{"n_layer": 17, "d_model": 96, "n_experts": 128, "experts_per_token": 6, "d_expert": 32, "d_shared_expert": 0, "activation": "geglu", "moe_layers": [0, 1, 2, 3, 4, 5, 6, 7, 8, 9, 10, 11, 12, 13, 14, 15, 16], "router_score": "softmax", "normalize_top_k": false, "routed_scale": 4.62, "balance_loss": 0.0169, "balance_bias": false, "router_z_loss": 0.001, "router_bias": true, "init_std_router": 0.0104, "lr_router": 0.00104, "n_head": 3, "n_kv_head": 3, "head_dim": 32, "vocab_size": 4882, "norm": "rmsnorm", "norm_place": "peri", "norm_eps": 1e-06, "positions": "rope", "rope_base": 80400.0, "rope_fraction": 1.0, "qk_norm": false, "attn_scale": 0.177, "tie_embeddings": true, "parallel_block": false, "extras": ["capped logits"], "init": "trunc", "init_std_qkv": 0.0514, "init_std_o": 0.00882, "init_std_up": 0.0514, "init_std_down": 0.00623, "init_out_by_depth": true, "optimizer": "soap_variant", "lr": 0.00685, "lr_mult_qkv": 0.4, "lr_mult_o": 0.694, "beta1": 0.95, "beta2": 0.98, "lr_head": 0.011, "grad_clip": 0.5, "warmup_steps": 200, "schedule": "wsd", "decay_fraction": 1.0, "decay_shape": "cos", "final_lr_fraction": 0.0, "batch_tokens": [65536, 131072, 196608], "seq_len": 256, "doc_mask": true, "train_tokens": 715100000, "steps": 6055, "dataset": "wikipedia_en"}
Below are experts of layer 10 (counted from 0) of a mixture-of-experts language model. Rows are named router (the router's row for the expert), down (a neuron's output weights, with its number) and show model dimensions 0-95. Each number is 128 + 32 x the weight over its row's rms, rounded and kept within 0 to 255. Numbers have three digits each.
Before each expert's rows: "comes before" lists some tokens at least twice as common just after its tokens as in all text. This comes from a sample of Wikipedia text that the model never trained on. Tokens count by the router's weight.

# expert 71
comes before: " ", "19", "20", "born", "M", "18"
router:138119164182149151099119097148136147138135081110162144115114140143119155089132093100114115140100158125180166143122122083115142110128140078155148114169063049111092188112175167133108155118165198129169149111110123174083201203150086118102092141110148069138155145168117148201137109108117075120
down0:120151077098083110161125085128070109164084171194054143134089174122168113111099138123129168068156187101194131101097121137126170151111177048118106137113148084113149145091127175151104122078096145155123123091109155136182163142136135099104122107100134100111093116149120095141168173185133114157

# expert 101
comes before: " the", " a", " to", " by", " in", " his"
router:147095134140136153123160110124113116206150065106168113147082146184130157110163061122066112139149145113184145169137199091158129064122161099165136150157078069130135194131183171163104119132140142130190124068071114155086137175146132123095132130116130108145111140140124142167160090107106119096
down0:141112191126104136114143089148090160161151122116102114168110185152116110098191188116092135117154093158171138134110130089099141165121145128081107123103138150135133103168142182118179116095154100046101121198163108168095103155085164149192168137088103111097185155090123131142148103057172156130

# expert 46
comes before: ",", " |", "\n", " and", ".", "'s"
router:105109139139159166084123093121158140128077122128116140116107192208098159124152090100098097182082139145159162119162155111116160110110123126172158140153100110093128184129143196132079126158192145112120190118126106158148161160165055124128109157054122133090075159150111149191131089093095120103
down0:110133109128155144135097123188129079103095126082080124155107091191134073183108144124062133134105119150113114175147126112133107077169134166130186131160106164108147136105079145160115139184180136135113145099161147116157103116115076099177071143107117078171092160111165103165110103172190051123

# expert 112
comes before: " the", " a", " his", " their", " its", " this"
router:151086162140127184132173121152139116135133073096167122140106112184123198071163093104091068141095135101147137192153148070143146108121163091148115157152076123104136166119135157212116138151166142131199166097087117126134159180164136156096123137120168110102072123130113151175132144078111074110
down0:140153147093159089130204131181132093142111102133094135072115181116083093103112098075152077083190070119132119082133079126129140147164172131128127085063129177179131120159140135161165064158107177136125153094131153093110159132148128147185155142112093078128116176169151101101127154157120105090

# expert 105
comes before: " the", " ", " \"", " a", " The", " —"
router:109069116145109146136177076179132128137088080120124143147118090159091211093161119088093023135118147145116152175162145069108161119087178103177150141138124127086078156113166135175077103121176149121174138132095103171117176177148106119114125144108144098111102145107089168149152099135130110113
down0:099126134127107129135196094164152099067097174116160133131136096103109134112200161103055164076094165129127164081116125134131072150108138103147190113166091119072092154124085109171194128106083137133134130140151163114121184130099128176110111090156101090143115088148079186149112143114185095112

# expert 123
comes before: " |", ".", "–", ",", "th", ":"
router:204145155132150166119143105145151120140129084106129150160124152195108206130189097122115098145063128138160173147153189117104129121135176106139116143193136072078139147114158132139129156148212166123137126137137104154132161162141110145117096134128138141063132155148072123136219099089080129098
down0:137071110123133089099108048074139094096206176115139160129151132096048044090102103070174141114161141141116111144103131142110124098108140157163139113149075105124124103124082144106133118136121202099139138103109143082153105128129178137185136133190129076141124143060112159138113115153113117158

# expert 76
comes before: " ", "-", "19", "20", "|", "M"
router:112073127191139154137144089150162151134096086078138150154071171162099153108145105108141123125097159127175153156150104105116142120115143063158160125215089090117116189092172154139106132151183157106183128122100114140083164184125085107091081144127182087119115142185077107185124107131123106125
down0:161117120091131141106151156104050116125123182095147094110131131138139130166142108193109131196133079144133078061144122101137125116106126115090112157198094160119156113185137122107157035165132122168112074095160138119165164148156158155068166100124161104116112135166092098126142122083060154105

# expert 63
comes before: "-", "|", "20", "19", "S", "M"
router:148120167159119139125133136161168145129110074120169172121146139141098175103143127095133131164081189123153184163155122102105121097139169073159154100177082072116109188121166163170127132108170185123162120108108101146094150200145062107094072133120171057129129159142107152196150097127123102127
down0:146099113089133128106187118109108143112154130128183181144169104124091113163117139134122115136173096129154169092112099168150141171138106085100143106189116105184105130172114149155139072162092124152135152063182124145068115155146160135127161164187160092097112161104136167119083084104109223190

# expert 42
comes before: ",", " |", ".", "–", "\n", ".\n\n"
router:131139162144151169074092122151188168122120071111119145138081187184111135112180083133118124162090150185116154148165118086105139135134154105178150147187162102079118162140150146119129171138176160136157181133123093156203152189152076139119106146119132126110111165217092135148141106085116145124
down0:196085084121164129128169061161136106140158148130114146145166100106117139141106138098090138149123139122154173140147163120072113078111101207152121216156070121123165133144172115132123198132098131137149105142090108089199129136097143185086112166083126129138142170069095103143127152147118089081

# expert 24
comes before: ".", " |", "0", "–", ",", " |\n"
router:135138171149153153085162094144139123141126084104142146126081130140140154114196120094074067167119177160222171133153162115102149129110161100143134156215150057089111153131112138117080153130181136088138138113101098176123143118191126144127124121119127103141128190162098113154214112137103109124
down0:150156107088108120066139121095151085138134158166132102117155113160104120110090165134112127140112141156131135139151138116186109179108079128123226128163190132174185072182108154085106154075071118125120073151127142127094093091076129108152157115161177128140140063134142098121139081151133185081

# expert 35
comes before: " |", ".", ",", "–", "}", ")"
router:172134146113149171101142117155159119129111063081143135159097153153111172135173094115107089147086180151136156105135147121116159113110141103157115136197152090079128183120197142136109187164165156101179113124115114160100164177144109147093104117135133107093103173146063149153214162048110120122
down0:084132169162156124165120133083121113098111087157133102112167075159158157157110113140119127085121139108142068138121128150188127114098197154193064128137153065168086119148163080116162164161130150148225095108148160119134131161146100141127085133119132136162166211167156100089138083123149114114